config = dict(
    num_hidden_layers=10,
    d_expert=96,
    d_shared_expert=0,
    hidden_act='swiglu',
    init_std_router=0.0169,
    optimizer='muon_variant',
    batch_tokens=131072,
    max_seq_len=512,
)
Below are experts of layer 6 (counted from 0) of a mixture-of-experts language model. Rows are named router (the router's row for the expert), gate (a neuron's input weights, with its number), up (a neuron's input weights, with its number), down (a neuron's output weights, with its number) and show model dimensions 96-191. Each number is 500 + 50 x the weight over its row's rms, rounded and kept within 0 to 999. Numbers have three digits each.
After each expert's rows: "comes before" lists some tokens at least twice as common just after its tokens as in all text. This comes from a sample of Wikipedia text that the model never trained on. Tokens count by the router's weight.

# expert 3
router:453472554521454486529467495486465567423481485522419390586533441431443468405518492482485573457573578495479449477523486598502489503579525561494475523498458467522431559479456486452554552594476515580445456554485570506496475467448426538429525493496484445507532480401508511476473449415488587494
gate0:459535507525454429490508500553540493466488492531482497488487469480452419525442453553498417495459500541577545593496515487480577456529483625545462381479442649438568538460481524484448501515503487476546538435426507616544438499458462373531445522534408379496491475544453458498462504518574512571
up0:466470494486484425522545579497486460622675417509501483538386511533499515491464542544507416535456512413486466520517481497500590476520500454555523421563524542641635508525498474399493443503529507545392494511479463608514600591543492460556503529522524517549413522478544461607479508552526478600
down0:470418492502526442495546477537545496485505475569471494600455547529551483497517565545488427534425470465477435539499504524440469484469522573527621419489560443591452449512595492427521591345567543511485504525484572476498542419567500454437470533486502471527436580505558526469491498600511402500
gate1:510483477454517403464481593510468445566478510426484550462448473479503495571556584464391475540513460523484587530514484521491448553473463495444556583492470501484476454520530440515533492555563470470581508504426547588515453535454453527537430533554443527571373412487439514509481517484553551521
up1:479519441445436526582470457416522476502551514526439459432514535404444622468575510552538488494445520478404476391559500482499465532594506463529578496506547461439518528497458517483543491466524433488394522567550481406496531501596459427521566433490501512483514496533593499493554458549453473463
down1:496443457424487523471458492528520581518555590569412472474587442595525554550526490480514464495483378540579439464459495462418457515541538482470591466459477490538454485396467437510431485490430579521386500453545469473522464609488514394468459601459491471542465571518477461583585527525475448447
gate2:445519462473525463465488472511495482441515554575499522524485656471453515523506500529547555548419500505491554452515502510434476498442388573483427577530481528442505496552488539458460484590576506396619523463508466521449501504404519516476476436579433438406504449414451528562473484511455506461
up2:485504510494477577565549555541463527512454536522482468420532512471525506494498475496476485511605511488454423527554534432504523456497474495576527404435521377521450437502593397469565437449515585537400531501444480493501522411491456463556517469569566580441493544559442537568400449458503458539
down2:502485454445532495530584492510368524478476531505501419471454608501498480555505521536491530576464496475558575511514416490424486532529457556650418501538557595522595454541536459551565504536510554450542527411442462467440444538571504599489510476537490463547426506504544509542501396453510450479
comes before: " ", "ly", " f", "cc", " st", " p"

# expert 61
router:572588544480454539520482378581406593465451434446552522472484533490527533415551422577403461445494513476543443639517493500470534420492483511435507523499516522563449520465488589492478457469476558539503476497528516499555467532464484516447515581523455518510527446464577546525452543434521531505
gate0:460571610560437510498504365552429513422456499492433499550524525427482495412489479485491465554529555447560544497490520539469471496586441499410480544439419490601451378541516470443563444480441550552489544601495535495440484551496498466549578629512540519429527533508499503486479522575467452476
up0:475462472539518476505496570499497447546517523499507514474528472466460538587493389519485514454442422519536482602459473515519506527520425498513468524408498454498473475600451471516463566490531643519482486578564509582458456387416492445549526512518513419460575597435568501533619453560515501451
down0:500505485516499508486553489612540456485511568520560563459499566533400545490574490502515488405534446521542402472449432513547494445527518531406488501444573401540472395439455548489521535588559605475581442479536505497520459539472425448461533526460444424500540508508517467517527581672508548460
gate1:521469504600481533456510405428518498557465544456401560443487526540485524527479568483442522481506525424503462428603556549534462431459500474489481485573502450492499524471518546530579539506515522586553544514443406460513421547528507601554443493448481523529444501467507524502449491464406501523
up1:552568501536473422520428434451459581510647448592490547463542579518460471541448578461396495460460591574570474512505485449542461502538556571510491503500490511587503440528485519423379623462392502521529489480483499436485397542491483477608508512492526567518562584512589497553486497476533406552
down1:515413465583489470447478546487512361506626417517533500561469508554527529522503489494550522461487432504441485541562553547535529477611482515439478564475451467529516488450575470571514493439504482565410510444460497420574488537377474469481437492398499402528534524497445537451581455485428556564
gate2:474553470513426554428524444500518566446506526455458422506544524491503554388531475506493564447508500565465475538549477496535433515407492521529511484517473458518502468473481441623420551532393616494501485510530410472475506491507495544491481495492545450634486467537452490587570481431545511591
up2:480465544455497495547499416528434516456571452487526524524426471505458487432545507481453605471497517482469513463493395555475461503532514436467533493500530536535471466532514459510432502503538394557544431521512507412567441544536475491536472547491537464471468507483538407462462511394432420586
down2:517412550493548515532461525441494594420425482548516495472506578525431448536481470577506580425475470486526485412489508440512478462523397548500489535406465410498579493466473467435503383488575481472514548530538496538544465528450428498520578511488569530550496441595454558548450522544482514534
comes before: "1", "2", "%", "4", "5", "00"

# expert 36
router:452444529543473533545541498494540466499421509429534479430487512461520436500484475448554508557505550444497429526502478466486509445531499438553490442520521570500511592435497520529516594551480408571528448543539477424462584574477523468451540527548467484545514553578614529444468503547513559522
gate0:613476584490466391499514531431591511422505481515631421514491429416475489401529491520443439529409479514527563531483552553535512575499497469525545555448537566586468482511484430538553481492438467482498502530580517540471527454525493522529460538501418493567507584489522467502483503423630510485
up0:492579487550487514530529515475428531473565443543527508535462572472442443520491533641499479473565444497554460511427571505444416501624461521486433473515516572491583548491530508458515572521565454415396549553469548549521508578425413507440476467459527535457434412655559552506600618435517609387
down0:490498462534543502383476516497478626543511536478530421514577555457523496445517479583445515520479477424407555588440430492526516534447435469501490503522473536559439518594479519541521567504512576475528424470533502368477511527498504530529461519464505552527537554492575482448488517496493453403
gate1:397492616547539420508533475518488445566470419477487481565518517597422506524490500475550519524546529461461410467556519520466484475518492450616537538502533527482483513517567439530446600542489559539513401452511541461445458506555451538544510536504534491508447442504568441444484478489536423515
up1:493539510496429522466443440461392583558490525537452511515515484407488631480398450435564530517525452527486548459490442546629559422408522542508493479457448516545555447548525397481487592432594435388515501463472513548440451480448459488529458530566538497458496528559524471428482489540551594521
down1:526428447559508498557504424444499543445501471448466577462427484501526561544528543476442513532520501568493518497481493411408491477530523528465467549460506494524429497539394477497507389462536493501547546506551431453505454548491342390417464357519444460429563569430570501500521523526524377478
gate2:492566415466449471453514521506515520567479433458542365478566523420538542379492464578506560396380439574568536550393538539489450427487520523525504459492381499552594494528533540441439419510619504491437490487531557565516498572430493536520543508478512538425540498405546417537517496511497465579
up2:494560514431447488427494512585605525425404546480480424590452523483479499526466488535504460474459465554590519526552556567498484417505444508552587523468502470470512500433524608487509430498552539538457521423556578512449536570535543483496405499477514381448517618468531478522460534405549414430
down2:499474470477552525491509527498500546559553587436437561543499497501515552521459468548564578477551584421470463608604435569501516573491555530533543467496489517441402485490525462514508509525391386451464396531437545478630475478502478399455553494562538502512499454473439493453452457508515475546
comes before: "A", " |", "C", "S", "N", "R"

# expert 0
router:527459423476469510523497415455492576462481500463423519520546478479537574564470477529470528368545548461542514464586546450568495516532507565519552507416551450597549487375501394488461459457532467528463435436546432513433548486456556425526614476557492515465479459443514563481378533564402560479
gate0:506381498448492459617540526521450588472464474528486509435475379479545474418533432444527542391513550568388455416436514489516508523534465556475543525525489453437472434446504515542549582461450475502607529516502546477455551433524534546506550522468465452516571498580420535558416405553447525442
up0:494499490529474492559437473417450537526467442503520577480513522494531503546468503519505410450540516536456526482418457449609525537578445516482481469482515511473532486579476451459551542528510574459511441466408586535455439530500547424440491493541512441568562482459453487513469496486571508458
down0:447494465483453452514481462482464508466549525431520437530509480532502600543537582535476519535399426524477486485503491540534541565517488498511479500482488483552496566486468568467511483424443475548494470519469420479490538482541582575408501544522436464459418508452397617585426540476536613540
gate1:485500470516580525534502504461445563480440601594527498515552413443553482541426572488474456469481492513453454502517584506526586501437471506581495448568457426480606476434409432490505606534495539459512430599524541559547527464395454496511485473437588448447524488472388526535383520492381508478
up1:516534463668516438531593483464542440587399420495465472501410452393500438515504471459528544553423562457562395497508542532506552587542546495463518454522506468452551558493516392479489467415527545499509501480468548442534605510449479505536402534391566529503452552503520428507553512556530494456
down1:540540401446563493519464476424488468505408501459508535485484578425551489402516479472505400443471569490496502498536464530498525554532536505451481509543515523432446424449558495463451492475479502469490447493464550484462542518543494556411571558573567475445491507568478469449461452542434509461
gate2:607552505495592634510392504518494584496481514517440470567535473512508489542493440425469535446496581519530520527438527586595514521439413532435540516446492527481472492581563539496492473473490457362521531576521612461490541563505616445465458491548486407514507496554435496439510497444532430443
up2:491505517565498545465497503471527515597506524493377440582508415558471522539421412443522576408535392404553526516503496474500542536514504462515482537419444518655494474536481438472580568487498487520505567463571448518520490378397488450477559435448505526569512511488498522520559536547509501453
down2:487468471513470458563523472550518550525514482487526515540559448494572496530612609546514450466497521495523562495528425514511508600507530479518516513640601496437523492556536516452475537465487547448484530405484480526511474595498448350474524619586526580464485541522503587496552543526535568418
comes before: " ", "\n", " first", "tor", "self", " own"

# expert 30
router:496517497444501441444524594550510476529503417452570443478574440473517487522434541536538475486420430533500462406498578482414469556569599512451615558517521469358549462432531427536490435492451489552469456570525457523509493482471529467430509471534595600498422527429607480543513415493486544486
gate0:550536506473496492492545508455438571459434411505490381530523531614482448426519418472480542485525525614462460446552425503447477516549382537518495479518480506373566569539420393462557454501506489453491363526556599479552570500417558481509498487488400570528525485462588597413479444492492452488
up0:486476539567553475501456527405530547517527414460444422547510517600520432507446603567461482514550498592451533503433536528589499532410427527591471484479571491544504486581450504480528410518459544505479489432463560495518564517460641551533540514462506442497506539464535446505504424498572469476
down0:471554468506586519561562492484492459473540527496515493550547465515447510556543484455452504526492382553559561598393381428492479471472393501549440510510475508495476502442426481476471464427462474480500466503460451536506420534484527366512461443510594484636423496547511511518512422458492401425
gate1:461524482552517513485469615486562381505451486446525487557465588410504547490510451492528481470466510522494530467432452473484543553442526543562564516493530577561588431466439546570579458502478570397543573437482480513487516427455531441511560548460519538509500494480449470482558512514501421510
up1:414506497510560461527431472425488438477531506498565527447409659396439391441551527492490514537505538471474433515493452507553461567526476474565496566497479579503526544475593487463583499474537410527517431568522455458459600498456493492519421462546530509473519416559485560561538521577511435494
down1:470425491533476551477535510613501507496560478624515567534516581537425521554528590453565549538496480491379391561473536504528561501493458493492428462464390512474585562490545458525519469398411453421503552450501456419434578476478473534483461541521515547476520542505538467489519490528430396498
gate2:488563639544539480534466536500545536465442471565410370490550446484454567513501493445484518487458486427484454495501487408409565606524515468493488482473423515565613571423539446490569513540540536381527394467575554450536470467539533495563467458446472520420490498507518548580454496417476563498
up2:579447444363480484519423501460466493471583489516618521523520466473493458518450477538415368565548529587586463436401516528448516432522442542458531502489443489464369475564521498502490503508544472517512507526622446562496576591488468517546498566489510423447518514486569536370508444523472538422
down2:541566511479514460525488480510468522511486579474482453492470446531532470562416486471568452541485463447385545550544496507475489526552443487468552430481462442548480484567473537555365549500526503531624450424451493491503506491504463451640444479526444549465553449452514489513544555556499431555
comes before: " to", " in", " by", " the", " with", " of"

# expert 54
router:467508523499532508556496540460492476554498514496579502442525429456422542518492533523444520419401453441549609478439536475427558553495480490474492554569455540490585521467458446500535475482443413490483545571494567514441475420492406513646511445463455386435539461467547538394464466482522458443
gate0:543500458498520443450531447426489539497489490525585487480485446504482461482490524475413484485537549496563411452469525582544534504470443462557550647462478455621497557517544483422513432523439389479456540513488441452436540451527567520470514395483487469483446542455474554622519527400441539462
up0:525415487547468389648560486422490544618481534477565484474482570480485498427498544556492488496474477594558440524471553461514543503495630497503537531445419497512467572514490543555494468490449481479431551438451529504581516486471430540499595478563504425470513467498500460552538458357518556452
down0:494496419550545561554508478501417437495526437434600501556492548509552445516496556464408548494560472483528445439498532430491450509464530528553433588494509430483445618522426470460478540489476477502506541536441519506504500375425498362463578473457414501413518521484483494555496437503479480484
gate1:490519484425463401523567536473541572575437513512495492507450453504479452481561419445516354508546541475458663558488536547540463468453446428565441514457504477529373439572431507530487476469537473498524499460522584420397572555521536529442423450465542494493532486511493501457539514495414535481
up1:517496505450517440563509501428509602449583472447470427507503408569427467489496494556446523607542479530438431484461425409388493437494518461426490434524547503524474547446508494435484453486540494529571549470573564400521481478583482455557506457512432508503444462494516480509475508460466525539
down1:419497419445533411524534469450472510572550472441537458517503522529481473496468532485444506540550563532527497496451472515520476442468477475471440543517547499466467490462531427507515454502551474475454470462644599548488463385544436565486488518493378468464590521548487521456446479593461459573
gate2:427461571497507498505507501452405440473530539496542402592488479453461525453589429549442458538534481558430595500557509467422548429466524535455448543511572528454557550424460402414497478615501428543531454486335487462483524536523512451530420536452452452420465473547399433557478562504536416508
up2:446470510496545433486504513594440485480499446519438487535506572447567558444391491533537475471467417550382404518481558482592509584546502579527518523515638481463510503492518544428417447502510478539488491474393529575530501509560548482487548459492487485563561497532438446484445477539503487430
down2:485509482489518456568512469522527575549506501584539446564463587504497518485541516519487535449539431482548529486501600487546456542444579457524490542529514498473487464575528564514392610418488533590502447553474437549466509522473585579606465507497462468514458461614484485427499504409382494501
comes before: " ", " first", " United", " S", " U", " C"